config.yaml
activation: "swiglu"
moe_layers: [0, 1, 2, 3, 4, 5, 6, 7]
normalize_top_k: true
router_bias: true
norm_place: "pre"
positions: "rope"
init_std_qkv: 0.0251
weight_decay: 0.62
dataset: "wikipedia_en"
Below are experts of layer 5 (counted from 0) of a mixture-of-experts language model. Rows are named router (the router's row for the expert), gate (a neuron's input weights, with its number), up (a neuron's input weights, with its number), down (a neuron's output weights, with its number) and show model dimensions 64-127. Each number is 500 + 50 x the weight over its row's rms, rounded and kept within 0 to 999. Numbers have three digits each.
After each expert's rows: a language model's description of what the expert responds to. This comes from a sample of Wikipedia text that the model never trained on.

# expert 4
router:446508570488422485458468518496525480564504551552494591542480493518501572433542473447463515500543477583535437409462489509458523446496555378513529438501409456488577526544541528445440545554494436
gate11:433463525510417563477441507440498486478481490338506576507530541502434557553491439569469530535540484465503551498502534453499582398482504506555498462432514528426505423470553571463521558559482414
up11:492497491501523478484446523439423519582396469577522568566510419469407465556463649458527546438434525515431494484542548478533433523475467576574515514570624445528499552463544435416496470519501533
down11:598507532486532574515531489444444557513532547530419406489480550420542449535522502502501436536457433408518537521458506414537527528457537520517504483420498507582422430546558437551551482490480494
gate12:467532512543540516435453476462453482536487512453503429538334475480473545399583464439486549501421506537550441562384442483464478544463499479544519519519432619428511494542485499396495548500579404
up12:487477531530501474443499531562454507508459412478536483471559491543504543499468485479517419485514490429410527670392468526552522569445502445571483530566508530519552471523486527469572507556441515
down12:524583446548617588427539538585526502449458471518491531414520515486478528582514454462579567507566464616570457425565554489540469542482505481456427468493520524510453485539431497457543378489472546
Description: Determiners and hyphen continuations

# expert 11
router:450402489472469566498445648495471458573543521481534567544421436421468510489403480463513495549606563570537464459407510504472466496558543472577512488445548322449531493545508381436472523580452507
gate12:655520499523540473546511546540430490509440451532485530564421477476394447598497482427530460491449552514517458495435434553544425388510407480516489406492537446538510574513477462528499480467579502
up12:468472508437572466454504556474519484556492446445568455516469493523426516610450472509612603410517515453437500466488505460489493542524369485487491444595475388516420498536533520521547387508534499
down12:531444597448455410581401516445490538389393572491446470553487532523503427455416605453419518486432455530614496431577558613517505489508589535587510496541546466530447496461416488545486483557506485
gate13:473473426484475543478463469485460458470422489529459509482511468450523472544521408539417509465514508495503522538528423433485431487479474484501495482493521539541515481514540458530503476523452558
up13:509469561474542494482577475485456570483448501467493511504511536536496532447527448497538516454543455482599463561508555502489551445511467499597575552464426425506468541493506487510482461497471536
down13:505563546433522541464512439559480519485458506508539515469579542553576490453492483512566430489573466461428516399538455516488473490439504524463451499493433565467543423466427424450391471536480527
Description: Prepositions and articles

# expert 8
router:399510559446460511414466522552482490586477502590527538592491467481503473457471488463463470506579564562541549450436453491432525507529606532453464483497435480504556557484527523543501538562485524
gate11:412497577540434433428437474521435483481459561566587545472467539501518451429510432506481476482530509547457518404485442501523427468560539514513577440501550479479486524500498419455547476460627449
up11:532446491479539587529476595469561584489492369476473504509583539457490559464587498486493501471524504519524425540463573482439446533485569511504506556497518589355584478459479566454514408525571510
down11:468515531484502617529488464486519513533548540433535585665535497551543441482561397541566447504498483511532576496490484470523485477557508517432486525539505614497482480479564488504540450462485449
gate12:455405378529463546446488547478539489503524458484491561499536512552455458491435528547445486508544581521507437421527378533590576480522574552446402548538519546531521430488533585511504473434456522
up12:483469505517544422426483514526474509481547438501462506470506516518514409475468465609597549520473591553477484427495471594439563432581496463474549544512507493459567604369562472489517524467463464
down12:461495503479499460567475400500453507468581626563505431494546533557476538484461454424458513414534555434531517475465502570427492472574550452568594439514460525454451477409506458585475550559503438
Description: Table and list delimiters

# expert 3
router:491441557522450519458419522512503591515561559518515458553521462441484515458517490502519472401486544620541495408491534503552433433461539462471508446504377500491512517435573472489485518514479467
gate11:598508478532505536523483537552511497513473515495454461473460536485385349508465465446584498515463483478510452486461506510587480499541500574414540530524457553502563518486518468466507499549440503
up11:543552565500497596500397521499491568520568507547585418485536572566582465399482523463497432438480538508433509505499474535531527489532566648391466485494491544431551564504511486492533484518605541
down11:436520526601454459461500562441478472443436414484498456518432490451510456461522488549424497526500548553431506527519512572489507469548519486576467504440525479507434466445468542539477335475550465
gate12:610430480571491569478365547511433499491483476475499527483457572496415572526521473488464334473456543580491465449507439551589484499460476413523567453503509554542440480485419486480442496476542445
up12:533484546492514556537505483545525457573563531520492568541550508516454437450560514424464583490499507451459487486492537522529517522494452470500481499512446418445444510515447442526496487476473521
down12:450567346499563468484481450608467489470478477452442506448406510424502580578425626469441497408534427456494491496415489502421595490513434441475551468480474467482448507459479452569457558572355536
Description: Nouns after articles

# expert 12
router:491413496535507482451456465500440532492502463567504561510482519478542484469544520470490451570537485470548535490360466512417490467504596508487561450498441469536560444479534446595507467608388534
gate11:620513563510481540517623475485457512482511467486573520599527508510500512520535518537503490541459470546528492542511555507399467519455556436568423552572502491384530616546539505452444522543470465
up11:588594481455536519531524469481446546476384574508513569432494396524518558434508476477549477527540433569524563424525475445435458526497502529551584542529593561466519431478443537465579429454552495
down11:445486455544546536488540570466497532512415551503561415432472488465496490433441488432505574543389497418575477442417523492552471528508525503487607534518515465561455505446578505586492485519500515
gate12:549464559496462524579400520562495503494551458499499457527592553503509496465532409518414539498530414542507517439566530436521587492455541469440479502527563518540404488493442483509560545573526466
up12:465488512516494588530541501492538522494404562463506487409575468558545505587599526490458540506430358542579437557492511527481481504571518537519568558438518577492472616523524508462403462427469378
down12:414443505471520475552514506495442481460609502552540508471539520391575505515444542473501552456419420440571368523539510442563497465504513460516507539512448505508516515517643534569516598464471484
Description: Conjunctions and connecting dashes